From a checkpoint of a small mixture-of-experts model trained on Wikipedia: width 128.
Below are experts of layer 5 (counted from 0) of a mixture-of-experts language model. Rows are named router (the router's row for the expert), gate (a neuron's input weights, with its number), up (a neuron's input weights, with its number), down (a neuron's output weights, with its number) and show model dimensions 0-127. Each number is 128 + 32 x the weight over its row's rms, rounded and kept within 0 to 255. Numbers have three digits each.
After each expert's rows: a language model's description of what the expert responds to; "comes before" lists some tokens at least twice as common just after its tokens as in all text. This comes from a sample of Wikipedia text that the model never trained on. Tokens count by the router's weight.

# expert 44
router:150163107071114161170100129074127142130086107123157133182132137183164166090119133162106125119110107180122093066175097139125090129136091156097115143117154087121143162094060153109161084161136129142056108087104128143125115138102099183109129196082131161147179186123135133076112142124120088106120111165157084136137113163111182125179078096134073184118086127119169112180115096118047113143083
gate2:178085075118116136134069151095146137090144121143167092101100123132109094110095143096152110152126112167099058138106111125082131091115109091141190057154096214072182148132099073129093167111107148094114156110147094166148066181117158155141086144142187128142096136122165103173145145163122127174124152159101114123086073179158194143113067171139142110134105064143109108118133121138086132111156
up2:176096086108127109104109134132142134107138184187144131114114136098110157140159106126172080143096144032063117156108128083208180124104184088068097072166156124113132112197170064153135150132121164128119134108146123173134113155115179118199120132152098096171134098153129130184116138175088111071130135158131185050133124119148084133074119162103138129113164140167143143166144142108138126125123
down2:103119138178160094170181147090143131127086071100145084143142144147111112198133175106082164131195132189198130074180103139137083126138113142103104140116144102139108076121161160139099080147148157123094111163071185116104145111113133097145162110136076162101158166109084135098149095053181166085116143140126127129066152164127149119149140053083073138144127104077133133120089115126156119138082
gate3:110134130138128173096102114097132122205118179145166162113174116110156113096123144104083122115093118157087152160110100093137159165106076141181085175159116099126145143090108174112073152131142137101139087010118127138128173072100100117100166152152127117146135182119188140137042085129134056164094082122156125177123082121091129172172180127166143161134153151123100133138094140140106108160148
up3:104136122079155126172141152140134103118166036052067092150103162137125107127095134140157144108167097148151109097107115107146099089149161098074119110173135143093093099131153066130164119096097069182146156175151116090154038163087158130113128167145163120119103124136117117084219118091160165132132160147106155110096135106124147147115097120085141141090091101132155166129174121130189207130110
down3:168107138125119118126169120105174137151118147097150128102150075133103169117123120130105127146171170165093123183152114121139112156082145158132075154125169153088156195153125136079104137151080192079122142132110139121141152129113057090126080177099087171129083111107065132152111101126092126134125087183164140148127101072125120062135171217094105142127178099086117088104145177150100076209124
Noun endings and plural nouns completing a word, such as -ation, -ments, -ies, services, activities, buildings.
comes before: ".", " and", " of", ",", " of the", " in"

# expert 13
router:129184081096126143140139152120123080159110076101149111130130166137096145137137090193070109122077081196124075074144159105115090143127046136096102116152130060165113117125074164078126091114116175105072156159106133138122063145120115167017125160122158125171128151142108144121100136108159120100094138132119093131129174140087182079176140168163115167130120144119083110124178127124093144140120
gate0:130167093119176095137094167125124112158114061109151117119170077131112194094101105189154086164124141176120087151093147145107095092157152144136155140174138102128126154108107163112113107132098136047091115104134121119133130133167056145072141091212125105156108113130122116137145143123119164077135175118072079127160187136094117101174104154108138128086099101105087177168093069165064165088090
up0:128094122138119134166142136184125170112110148062090078162087158099105088161122149114193140126191106106157155056133155056128174175109070119141155159096135181157107141153115118125098131101104093151148111145127151195108156118065133117086099119094146098137163136119094146147117126167144054152126061076180120167131119144110123120096154126169116144158159059140127092070158168079141079136122
down0:157164137102120145042146089191190130122155077135162159173114083137079165096135156120144139181104166122102198122135130138122143118171142141156125106078153133078108109164117134120139116123094187110116159134189091187135151098099131111090113137077122131081146142058122096081113155079128108161136066115102151129132089147125172121077199160091116156126104074175122140174060137119144137115095
gate1:182130084127132105111190171144153176159111159106169107138176141159106113150151131224121095076142190121121125172172136120090115097133138152152173112144162137129120179128112136153108094146068129079139143126167099172151124178076166088128139179150150111151095102122122113063129202134157135136090094144138149168161176133075084144072120170172073116165135160126106189139117148156113156166159
up1:127112129138120077096168151167129046069088153128165147108139147142134142100137157107115049130107145122166125119075230088175111164092149135157144095137103106138138146209113163154167111120126143134105130137162160115186123107075102108098183105092105087139035113143147124137126162174103128131120139101074171198149086158161165164112131101116133097155135168119173140095105164117083105124135
down1:123143083089129084096122154108126165116119148118158103064144161139153138105106126103146096114089154058166116125053170105159169138073179123081076102054090146117143081184138086109102155139129092152122110165133111085108128136071136141104131149153139130124098187120148141105165121145137129139110101148161149120170141154146099160108178097072159082209124080128136152198066059073133137125140
Field names at line starts in infobox or taxobox lists, such as Label, Genus, Location, Occupation, Campus type, before colons.
comes before: ":", ": ", "\n", "°", "-", ": C"

# expert 14
router:124178109076100167142146211099153089147099070135152140136137077160133116070134060172104144096088119189152169128128178122140101128122115079152162141142107109153104120070103122120128081103139099156107173104145124075126106105152152124060117114107188176096094160128080151118057139134098152131085100105113069141141105174100112098142140109162128161105072171133131087168142133176086152127060
gate1:121128053101091214150172143185166128179108089096179177119092122187190117160128102186083125150136146136091167109160134142162107107141135179115142111142139144175144155132126155138119140145150141205136148118115051164154129102163133146145146108136154124063148134105123144129159087143097138140066100087155140126087108129078159168112092125121112126145154132113247110125130096100078155121123
up1:096062125077171110191151099138129121129104100212115125178129073093089130155157146110110127150125117052124110082144139103096112083147138097136125123131133138108132156082111107101055160107166140100132126126126160132133162111143185083150187135144056110125102143164139148139103057101140181048150133129097102192099132083144122099127110093100064149093160154138055136135106154139165105080124
down1:167168069091149121137136166156144131115073089153135158110189186149124104108103185044133097154151141125146195135140085121113135097129104143044058128107095079151179170127107101107122134148096152138091105120169093165092164102091195159142055105143087114164080106153127166123166162148089142095122136082159149122178102144123164113172090078107103135095132151136105144122117105140124114156165
gate2:136128106107096088107163101086141166115176090092151091113143157132128124084192128111139086193103107095117126161145113095161101157117110104186105116096102098129143215141151166128086154112089031180144095091139112131108117084099082127169128156157106101154110098096110078170069126109185091124124158155137104113113136180101111122133143148188117144129098156195163104186133143192103178140116
up2:115141156130086183107098100182133098120077162148085078140152079115145151199089139096148170057161102165142063116089134116150133095115198091111157116121114124114119129092171073144157117093130152113140148177138144157175141109170130107089116147106182132095124186070114137102152144124123167083129162105169222184110130136126163151142136090056136101165131141077125151071103118132153109142144
down2:174110086131137106179156215176104203116107123137141115127144093103117134132106131166141123164119071161161148166174077077153105106148118131164121123125112110146091177148114140118087149154152089113140129056146144156142160123118142086122100105119125097123180217159175034080146125145092133089081099152103137150110143133133162168125112151170145059186117119087114158143110091190126167117096
Table separators, spaces and short prepositions (at, with, was) placed just before a number or table value.
comes before: "1", "0", "2", "3", "4", "6"

# expert 34
router:133170109120129139144169162114133104129104094148122126126124103156135116100163094160072122123096154158097138108159132129125097101092102136061140124091151103179111116135091130120177116166115123113159168193092125155131095108114062121100174095098189163139199189162162126093099185126147108094092136166145058135155144120077169126202125108172072160096079167138082080160150093156078126103068
gate1:113181116153113113148146127070207121124120120134095125139095201154136119237141080042158126104119152140113156140194147065133095133136152133079120172141069061098126153153114142134195101106140155126115142163096123122181158113119122103194135117151122120145080133098147130109137100191155106104102115131091111111144150158080136146133117171119108110091169162119068129089119061148116152092096
up1:159098118128174090124063067161053142170100142107108122147122056023141179156125125158101090101181105096136118148066085180109126090164096115180092163119114160053149135112092129104128166088146123131115149066145137142137071130147144117084138126163132173085138147130131101124137129148161131097117121110115146130159147198137111167182121102134126175110108129156086143150086178079130138162138
down1:115122067091119194157125118142105172155095139173119109071195172144124092112170161100091083100118140130098122054154121113131135124196094110156129178100104181100154154141084177174141144045136182148136118145125114102076155094136151177150053155121148153101134152126137116144118148103100131147096180109142115160114071145157094157157131117078135092173143085148147134188119142107197123105158
gate2:089150169058113160129145116174079124151168120180182119131140114201193089092111164151098133157095162123050082147128144078065148121127099120112086135103111107125141131120119132144180107152126144112144120118135111143151105084107112100115141121115118156142094113186116151156134185211088093099088217130113078157147103188154116173149121116171083116076127098124116094078130098154128163145086
up2:185159120193152110115119091114147152147097104086103085137179092101109135194142113114173111124117070157137148116127151163129090079130158093183158169182128151110112091150141107124114097151109120124044085142157143087134209123056133135119164115171133076139087135098127093068116105080159170124155062087130159089135138145089130113091151145088117102164152157140156209151126152116121138079145
down2:126152111121168146182179153134114076095112101139160143138145074119198153114100162141172133096173114106175147145117139139125128126154216160122175090100061149155117075117102156145133088146100111188166159102106139192113167136133130124074105181084078101076069124094142069157107128089063122125114087149129086105111136167130151113122114132173097119093125097097098101109115151162082069124169
Closing parentheses, quotation marks and brackets ending dates, titles or asides, such as "(2018–23)", "Service"", "children)".
comes before: "\n", "\n\n", "| ", " The", " which", " who"

# expert 9
router:121150067087153153163107184157127108157110070109174156157151095134143155078118084115125142131052129134156071114139187148119100178134128171101160182130147076148137129140105138105165134128141179110133135161101078086105144124102100110100117125106127144120152187149105159134067147142168054043083155172138023153121101146111152126138121091128074117147098157108099089128116124164113092174120
gate1:141189141150194117126119112100148098081097100183138147143140114116170083083112171138115113136117146166151124163120176148057155162122066096097175201137105151127142103159079110109078091145129143149108163129138111155114139090157096149093103142180166131136177195116145167096056162098139122140085129151137111092162119113161121133146121096089115075194152112105179136107119170119059126167054
up1:103101142151079117084105155097190108154109165111072087107168126119107112198163121083102117134098109107098127144111069088196150108121162143158118108173141130122106159115112090125144108097142155117162109110085148151154127074121145120129104072100124127088085097134167122113158107073074207169099112127150164168124161156124142143092110190104134152074195110112097129158134027156159076108158
down1:196068069176116137137161149095110137132153167192183079135110096149152051112149150114156163125144146125136132103158082129100165129174103190165109090118112088202106152090131101127106148186127155107095149115103143151111082142084095127114136124149106135132130154108091115183144130077083143109188158119128050089092128125194095103137070159140114074107103171167142159154136167129141090147123
gate2:149106099150128149140118136207129116123129098098113153132158153114138122072123133092107168064085155176129095084110127172137124143122169179128163093144146099104128135144064175184105127180121125167071143219117153133126171114094149183110083114138115182138168101117095110139021135149156197098160123184138121119143121189160126104111102127106126149125106118154181137151166099087079108116168
up2:098158150163189095168120148196165124167115075086157144098089169135124108075136118114143161124058152174140115138120161125135092164074203156152136131114117119109110110142073138195086064167167131112075138221124083127164128114150114099095136129121138148155196154140114100118097145100181150108154098193137128125111127113156107115087134149071168152105093146130149096158081098100141111159169
down2:089163145176111121113089144166083134110157137167059112094050135163108132127134097137128061134080134154122072143175153121158103159074165097152107122093061144098131124118163166152132093093122119110095091070143143145150123153101166090123135196126166121126173110131151182147094125108125171155128138078132131112028139146153123131131149106101123108148109106165156156017166140153175143147159
The unit m, km, kg, ft after numbers, word-initial lowercase m, and digits inside wiki table cells, e.g. 2360 m.
comes before: " | ", " |", " |  |", "; ", ") | ", "% | "

# expert 46
router:138158089086100123124178135134131097111077063126142131148124141165147146109145112173087147094104138156117113087161119097137116136110075186086066113131175071187115149122134162096138149119126130161096191188107100110150128104110138156090154128107113130151142168122109176063074126147116072084134154144128059161155119195126152126177082143184052174111111120095065089171142126116081143156106
gate1:130134061089155123118115183185124142108121061125101105153107169082130068127147125143135107076177095135116133105157113122108138108165135188140104097113130163153101091123123201165104117104106181152148142152121104141158148099164134084044087182078130133141109128174124100113144130166146089113136139105117112110087110192160156127136093077110111152108188103087113139175121074152019137160166
up1:141141136179154120176127161129175106125190098063154130116125154112144166174185140125114112107123115100155115114156137160119119148176102101113091149111088144138141158113133105133123130080084120138083145141148182139103189115131160148112145133090148112092153091178146083128154179118143089165134169119133167086165182161171144139162122143002133065192186187107105131128102067135158148098171
down1:178096095179094167125120160118124161112083129126128118180134117130149101133127146153157150099065105141138124143133123101200081137167094187189125132143118092112110104153087112106075105140126085165103090140201124109180126140071090138145145049108089145130149134137176125148181132170105136112130125107107110116134102077082148133048121076141094190163149159177174162125124160202172167149125
gate2:145158081131085119126129139078184146123151128141098144073125173082156121119111199111135157108145131196174110090132097092121139084058114121069115148098189116159091116102150121112118171147098170105144123114146144208124125155160089154108181167067170119143107166084159152094145114139064082083142078084152111183153146133139134075100119137092165137140101115120153157142116068103079151142074
up2:162095056124112137109148138179110105152102172105106120115142148112146124152113188090144136084148089202152126126063114146143141122108155098146171104103156189103146148097127150116119065141056195105108170147166130146080112071153073131121140138117127146117067181138127148126096085130087104104123114102144148124156215132127161094155092119100192139179089145151157202153091067134144145105124
down2:135135133107120102091091166135134152155128066155125160191094107078111176091144180171090082131124135067160149087148110148106129039103150171191106144153085120095139180158126085177130101070111109120151130143068167141137153174147172154171138097168097127124145148130118111169103130096119097158156114181080155130154094177082142088081097127141132164106164159107136084142155130126080088179089
Section heading words and == marks such as See also, Early life, Later life, plus final pieces of institution names like Auditorium, Arts.
comes before: "\n", "\n\n", "==", " ==", "===", " ("

# expert 2
router:145126088113113150150160182119161093115067091117184080135115152136152151104160091121096112123110147165080063067114138104138110127112104153043139121084163097170114084124136159112121112077136139103146168131115122092148106165118125089088143185125169131138151128106120185072127134114123091095088177159181063151165123182131176136188133159155094181112150157128071105174150091146066166152108
gate5:114143094175160130195106130122102206134154125123126144085149130130105099101112165097058193168157123115087134184089122133119160161134145130096113068196139163171186184109158110110156140095091078124151121125167110109165152139119146120120142123153140081115145132074192095125126118102170129136112099144142153071109093167086124131039105130105074122110136168137157177086138137089114201086155
up5:171133141120154126051077088137094118125130122135078132105142101140147073143075132117122152142155136076178148247124157167140139156122145091152140131133114184110171110105137133092160133107144109126106060132174160148080127140136182136136120056152090157136099159089142110183114121137144117121121093120141179097120061155155173134057152148100121110153134091153193147119054119119153111120197
down5:114143103145128146125175148144174100129101102111135116133113158096104131189158197141135127095183123193122069076128082100125043100146097155115110148096105127116092114123130165183105125162133130148110100130085112091064125075118130036120172144094144164144167153141094110134101136090068089129106142137069129165115153086120153144190148121139134150128094086082101123171160065162118056133090
gate6:123093084136124063096145116151188086121183124106122153166098157115119106142184126139128136156087166150141083108138091133112125087108160162066124178113144146131106092133100116122094120106058083123130210122112121102141128133192052139121102165126119072128080127150169134146102104149114102064119126144129050167098081174136102178120118086196086150135194159116088113108143140115130195122137
up6:140066091134116100132122117124175140132056147174152131060122132160088078119100105123142158159153155128120170082126139141136102159166137126093123117129144129118185153087190066136145112099119152142100102105116102045082069086176154084106153148143099124176186138132129164146119139163054141178119132112118103116137173088104201142211130147065086115148090108091171148132113175118132119119137
down6:118125126153136099168120161151187099064180083140144154206113168122153133205143130159090114098095113096099141108118167163149113095150104144081151141131146208135078110135106126142087112137148133069127105058127136155099170149110102126114147103180173141054073094138153144140127127131133160074136037113140137146161087147122129076050112083176094119152120114129103130112136096170113146099149
Final word pieces of personal surnames, often in lists or tables, such as -son, -ović, -ski, Jones, Jr.
comes before: " |", " | ", " (", "\n", ",", " "

# expert 8
router:149175110100124154150143145112126121120085055129167146163125139093141119127133111141119116143060091172088077067137137135108148099150118102080076104102119103199083097121112140084161142098131192095110175162112126097139101153110120131042158153111159120117169163149112163100101183124133099118102167165128057118135132199062169142166129117127118170138155182123084077152164090172120070154145
gate0:120133091159149032130138102118116131136133114091158122142136106124157181151144090170137159135146193124090126102170169133164179105191073123129126117153158140100144104175127108131178137215108119128122134040139143133099102101138144100100172122133141137126128099151174090146135167173158116116153146114082053103149141130153103212164103167167084091137153165174083152171116186165103136103089
up0:127091109115087102078095126133106124104063117096194184132138149098133167126152088120109160088188168141104152158164150141097185131201092096145169075147096131107188131147122110128137141188156125142157132121128103159177138111085100172107122112091073153159204137166107106133162158126176127122138177103115089105084125147146118132133142052098110108155171142099123137192110165106132155064192
down0:120108059141098136095128164087126092136145098165107125154133151077127136152106150146130135139120062135125165122108146140113124070109133155137140122172112164210188129165097137178140193113127065133054190151143121119080120103121073122118092157131154123116158108124185130095102145197150108143135110082134067149115141135115170081141099151146121110137139138105230077220148124149135165104099
gate1:130103117104119105149075123127150131109076137148165128108160173150112067113142146124150181066096108072161127167154146152090108109138170124106144129117159138157157163064127143083120114074093056207156157126119123052085109099092160197110095097072151102087112114139126171135092115112132131166121142073122095082122115168123125173081087103092098111147129158195098123151133178170176158138095
up1:155107107126060165165100155107143132068081124145161114169186089095141126120059155110151153096176107104073084107125084147111111117103167151145097105152185149183068151115111151105142131138048118123151150067117186127096157109149111086136200140106146141110105149188198103072130095115128089141146150127094136159155064126095125086141160089099152205116145123150114109100134114132101137121102
down1:078171182104177157104039099144114120122113151166141099150138064168170043133129124119065168059107055132178124160134131098099159123088116158121115143145115111127156125152098119122134122102112145087182107127121150174137133139083134149125052168121148146136089099133115184146187074108108138103199187141114086126063069108109177111125157104086143105115095120118136154111130127134122107125127
Short codes and numbers filling table cells in sports results, such as ranks, positions (MF, DF), country codes (USA, FRA), years.
comes before: " |", " | ", "; ", "–", ") |", " | S"

# expert 26
router:185199151095083155106151117134097085105160126175089105097167170136182113086100129069127096147088122148093164083208162157167099094087146113121114112117133088118152127151145183088094118151136148153107134127126090144163068098081117126151119140136122097174074110148178167153157207155137140132100100116147061138079106120126104081116163126099117118105184147092087094175103175116106120160165
gate0:183198127085128177095111135165082162115154125096132108113136131151140203156123091104137149076140111118096105094122028103127151135133131123119173225189085138099179142076120118106194101220105145110145161094071128140135114098113133106061125118122122156153133125160151163130136152141127171114082137129145136132111128094113141114171144186077160134137103139135109103109112106140097130133210
up0:086081139108123129149138101181145100142111129105054166126094077123116071145108191124160125211116120127180104121142170134088086143131127203098093131190135116134107078151107160152101120166134177109180108156156148101149131149073137138140144124145071071150135104065132087095116138126231117140122118184081110125175117103101128102097140064164161183136156138120118115127152155114173107120124
down0:121143074115117128151124126095139134069151072118121071058115203161118182155132097084167125072141120141182154125122080126068136166159099122123122115128145062119144129120131163120096126128107074050144131069174079104161116167067152159126104072112110176102138185149121173164153129119134174117126104101071067150132121126164119084143126205111127118113084160126166114133156134107156169109135
gate1:208146108119143149094144156177108142167093102089110111092125162159125153096067144127067144122128067183094112137133103128126169149112109111101112121068110158146111161129166157179146140143077137061109172072089103060110101161122114160165089151186051138123124122144147118111110138126099119075152107175103155105150098142114168126083162113199108167136131100096075122168110115094142187161085
up1:153103129166133137131124107096109133163108140175109101150137125172194085125131160169143133083108099216125164073113064095078132071152175072118050113175147145137135124069182126170110150129148120049078158099126129104124163107116147149105140104140145106091128121100134079094119085054114161139116134150123103165121044089156086167141139128118195095168096128117106121136100122121125087098124
down1:103098165135072063142193109212137117136188126111131212126124096080097151117101140129102144116151128120039131129095143100148093172122120107103176140134147104095089123163129123140114158125140194160128169137127100095101146142125127123141103106102165119151115118163158104101144084104131116114095125188120155009120185185134086101114148175138098175145116107108160134146180133106096074133094
Single and double line breaks after sentences, headings, list items and table rows, plus heading markers like ===.
comes before: "| ", "-", "|", "The", "- ", "=="

# expert 20
router:098157088119147171103152199126167080128134107083161115155092145127155094114129074076101072081111151134153123056106170096125092182103157175129110128062115141170095152133073171123159116103099142106096172115096104132079112130142166136088164174120128159080135140139100155101072167153185093095104143118153129148088150108080101164105117183169058158152103169102129101166144095153085105145114
gate1:153115109143090103101160164136140069148089127139133125155139129144116197127144140066090172108077134103120120203148132047194085158148173131146133096138127136123088160096097123133138117143083153206129169159189121072107168102087074101163142167138107097139116142091098158082144114158107188091178085157132128113140121112146125109194136070053114154089136126122139140084156123126173164109130
up1:104109142137195167101131111144138123044147145154156113156117163105154108126143075155188105138182168140126114098133145201133161110113144134097139136115098087120146107191090125145092091177105108082125137103082115218144092175183197125126081080068145196110139106132168120180126124082127096119094147137139153100125141151095146199079101137168133168124068145121117093128108102135122097107113
down1:136104190150132148126135156106125098119138148121136088134104164131147104082188093183145127094189075139113102127075174191108101198179100163092102167114152159151155111136093099144173140061132103092154113167111138130117136109112188151055167107107138186120118128121117141095103121067137128172143142173155108064117166094091086178065145135188132131129141165061133078113105112136116113100143
gate2:081148076122145109132164134089169137116073135103078105178107178107124060158155043171153109116161199086110151118114165097109068145150090119130122113089122127137121103161098126133108061064157131113132174131127094156127111137136155141125159132104083137085085103105147109123102136086183129107066115111140106097126076163081124081138122145134092159206141161186083092146127163121150071150089
up2:170125111170189059108114131177135107136134110158128153114098155117142137111084100157124147128120108138104146170172178087100146092071098101123116101107206147155128133122139100085132115115167148083169127134139153155127129134165101135110155133126072105131074107099150129206111120047099129086162188110118092094093087078086068143189111072099038163154097098115098135107115097113165106122161
down2:064131139100163175064128138188094150117150148161110177199128142115137101158142077086151087101189186167160110109100097153077097095100156156141142143081158108120094165117109118146109134134091166163102176104134102144119116098089118155118138133086188160083150146088111136117172146182150086171098134121134145174047093084117130081124112097151186156142162131173126126089102177157084110140106
Periods closing a sentence, often fused with a word ending like s., ers., )., followed by a new sentence or paragraph.
comes before: "\n\n", " The", " He", " In", " In ", " It"

# expert 57
router:154187142096132133104065186121185126120116116122160159174146137102148156107146069110127157134131157143138102113132153142192050095122120117101123159126201112171136125069088154128124125156153130131095166116130081100107119151109097113078155136151183132151118132146083201117115158119154163154077144148184127154189143152150151071131062162191045166125148128088093113172168129138099124143081
gate1:118124178124149185161148153172156193120099143104125112108142137106114165123089067185113110183187112138077132081161140137116092146156138184103163159068165100139059088102174203166117149120100137119119113129190101107144131149094113108165103092140142082094077101205139148109074147105133132103101132125060148161169150117112156160151137132161155186085168107118128114106154115158093101140174
up1:123110175095172194141165145130154181127116177088113149119171207130141175130176103096107076174123143174103103171128130091116148136129143168112160118177161120142128111131185140106097109155104165133167126177119103137089158117120119160115005131118112101138092094186137150158142111129108143084070106108103100098178149124165093124183187111155167128125151119144189130135157117201115114116155
down1:140112117121119082122155136080133060142135086120127144107078076124074117119061186145167156102150135180095163179149149099098145193102164096117194118137116136117144117118090147146175141118125133178136152126102102132128128105215129198161158122126118120136142163151125140107107128168122123139080165161181125155183157137067056098102183084096134106134158056130103107156125094116191137079119
gate2:156106151127144109085127139116114095184139108107119141147103179168146170097083063102097138128110182136159105171082156172174131083066109114110132086163165114157106156075099136134154060123167153135108155160092088121127118105112186106090162151119159108120112115154153106164123149128161179074102151107128134147121121160154141094140015121122076196140090068075127112128117121108076078099159
up2:138135114153105162080116114136131141197087070113136122146160134167183152132130106102113144154134118120178137164135176160109149073078091136094118102109138117149126171088091117111125135141178122112125161135065150053139112138122173151152105100124141142119103080169079116160189131102142160099059209130125143179145164142170193097159052110123085164179112074107165067125081127161147133145113
down2:117132124210125135154117130205094143133080052174142120140108194172135097114121140105107105084075121167191137084105127098129130161140080179099135093084113117145181182130185085144138116060111187115164122114150121132072102127077106097132157078151094091136133122131116151104134105124164144142106090157127170046141089125104120187071106156107133123145169097173133151174146132111119146139106
Opening parenthesis, dash, pipe or "In/since" immediately before a year or date in lists and tables: (1937), In 1960, since 2025.
comes before: "1", "2", "3", "4", "19", "5"

# expert 27
router:090142108106132073140161130097169100135115119171123181189113076149128114109147136141127120087109148190075117064155134148126108182117084142054108172149134050151100127122097119092141132135124132179066111134060116106129074135129127087066114133122125122159176168158131174109129139097166061140074139153142103137151162178118173113144118182171097152143117120094062076121167126158079113138093
gate1:158087157099192133110150148188134079104080140000146155160136157147135102122152084129155099171157125073143161155117115114113173115122146103132149097089146088122073147168124117150134119105161189115102131150127143081053134110144110112151107081100143098122136110130075127130163104077098101114103092120089150151123125088065079098113136114087145087089179104135131109168068091137104123085177
up1:128138151152128160202156115115117090155092104109140140107171190156192167131098095126147125156102155157099095118139079121111153093154132122050150123102138117161170111171146137112159121095155116096180086156175090094148117200091128074103110113126188105102099077119172139097134171161166157158124188162108167146126169147176200126116127081125144138105138155137127098137082112066080116122053
down1:192141165130133114146156155110173144152175080164130160106110129160122128104194199156154111146150150159107101086109116108060126116069115151098173105144106123168169104154089138143163175100118146110167112128137086082179095145152166120105124142135150093085151108155201131097112181156130135149180144143119169149152204141134184098136158086138144125127138177168115091137105081105085111194051
gate2:127127186098094154158110094092123135143104180081205142116175111163109146108088148135080155151172130101106168184178107130128080098117124168096118076135109118153135137101113136141110154136075154071128152109171109083122161116144119148073151069104162153099116111147057151125129165050172088175152085110095140061138140168087145110141131152090108050118113113101108114168195122129110158143162
up2:156072132202128147121117116094178054173081162160134134096122097100161093154095054163171103172175137118151076098089120143114121094166095145139151145177155134106189140172156189154074090137085097092146122155159072114178077096131131136086119120110085092084119164161091142155107148135120077168154154150168161137099122112139143136168125121077120113109106136185172135107132155127158082148145
down2:069107182121077033123127119138147113075133112137105144091154144103132097147068109147113145167126132078149114074130157099145075092134138125170157145167114083144093141131104118084064098097108131165087111148165134073190161105166154112062092113163228140142141131146089106208095149141136109127188143172111088140127116141146101134154127135136116131117141120128125056122141091196123119148152
Common nouns after "the" naming places, directions, organizations or things: city, site, town, north, troops, government, gun.
comes before: " of", " of the", ".", " was", "'s", " and"

# expert 55
router:149129127121152150170176113116150135111134068120186146122118144116163154111148115128081135123110090141124090153113152092066083106127121161113077101137151136150122136118135105105168154088109127138079192145145095073076090144102081150092178114100154121102188205115085173085090145110157165063122181130136111166145082145071162101173133155156075101165169189102104100166118177143059116157118
gate1:196150153085102082067178143147184121159141057131118099153115107153127114060133131152164128113165068188141130169146053113118125081098089113155160063130180122149130108119157120126102135147140118098122069145145071112106135128139126119152176088130168151083168101112149105042134170135116167193152112166127156139145116099135135148102130150071119175104176145134149143195177087137119110133137
up1:111127130117116100207084077085144182067121180176145104130051089170168142149117050091122116121138101159070166153157107128134167143152135101117134144186142122164161099162098091099131156130136139161149155102117143107125126145095156065130153186132085124107108141158133182167101075101154095078125150103130136057123139086175131064081117137175123153095094102122134177104136154112097146089102
down1:191128100131117094132136121142140140091053051133109076087110168110132093133143141087095096157172142145117155105162215070140126083117124124129144144162107123082141116114153205104112191157206201123178137156142142100103203157123177069155125127116148160086128128134108126102125115107079157143088140107089077095127123121172149127121126095098123135127105102109140069118108150173110102072113
gate2:168100172091149138112139153096180138076143097154153121091140117099107151125154092144152140168166122076142096117118140114144124068116148160177082160185158069135126135085129143102167114105076141221102144144124097067091060131139083113113158089138107117093097149128127185053111123135138147071138140099141161200139058123109128131144128137069089118141143146171123096106115155126058145139189
up2:104163065169142131157165084201110119182094157127135150137079087100141088088179122076097119089162141087120123132077138138120152099128177109095102122140120159137130128162102094145058138101176139106135141101097099116136084135143166060113071057142125114086125159098096149174159177145131139105070109145160038119093132181146189098159113127196122126172105142126143127108096155144155127095120
down2:143138148140152089124135143097148132077071148115082138189099145158089133149090139184131130143099146185165146164188126128152131190104113102163172163072171154062108080067097125098151149142105147093118148190151216166157126105108097144127170168129160120122127091176073087205128124140120107154139144137096109122124206067159101123086112108087104139117109127111120122133131131146114110066096
Pipe characters closing table cells before line breaks, empty-cell pipes, "% |", and == heading markers in wiki tables.
comes before: "\n", "\n\n", " Win | ", " US", " Total", " |  | C"

# expert 24
router:132126087148110161114163120087127097125083106116143122157113108115124119126112075113110100157073145180083073036159096108062108118158057168056126156053129096165095156141150168114139151135093163094111133163091103075141135151101087178129126124157130193177144127165116159153114104138148129131108182116155075154113105192087149128130094096092063139117127115087110135148194115107140085136143
gate0:142163125177102092099148142153128109121101206136089140150162087116117138164163086154188178095162100128046113122142176080150106104122121145121164090141137147155138108099133122079145063149098221105130136129076156072160156184125112159132141160069112105161092136121127133220113122122160144130104054181131106097165123143089158126128155085131117124085162154090098129170164109119145089148147
up0:144113120093160154152119138132119116132139076092209142105097157167142110114086155094144110145117136112197133143114080188132149123148117073122130099114105114103096118148111134133124180117123117124121078153140050193089134106117165127075138142147159115114106158128193133060097138164163118121146189078160117174088165099204093094133109154167140163158062132153146141051083117074071146120100
down0:151105124085120155101140103060126068103120129091073158108143102145125151165127158186110127101091123108119164136085112211197092105141112153168097114076164139149093117144131146146141138129212094118173133115177086118067098138099129191117130142081108049122167138129085177130122084096115085037143156131081173090111128144130138190135151141146118128123162107134167124136143139132180139160107
gate1:121079142134154129089170140094146142139178083069182136140146153121097178164073168073072126089093123172107107155116148119166145131103096142093144155137129128134142128083127093168123109143146092147116189125071135125179153173094113175165151106140171149060185151073127076172148124137150117121161156154130120086179121123121047094149098119102122102163080168151127208118141096099135123175177
up1:103116125186160123129094193099126131137103093137118157121146100134116087125097141098075140148075115182167087104167107132099143145100100094120097118087119112125097147140165164084152094164159129184148083102125161198159206188091081129155113109147209133137098136164084098103136151089129072152122112035160134087098139069162161126109141158146191150094175115121111111154089136106127091120116
down1:173157101154140167083096118145093131140129126157102144104191132187094148110091179178153139119147149134090106162129122118139110093152160064139116095153135104156168145139101075111169133146102114129076118141118161145124100171102145154182105165153160148174084143159185061080081142141153136163135099076065145119155138217104180129131147156141128061153152165047075157107150165119141096134144
Last three digits of years split after the leading 2 or 1, such as 2|011, 2|020, 1|939, plus day numbers in dates.
comes before: "–", ".", ")", ", ", ",", ", the"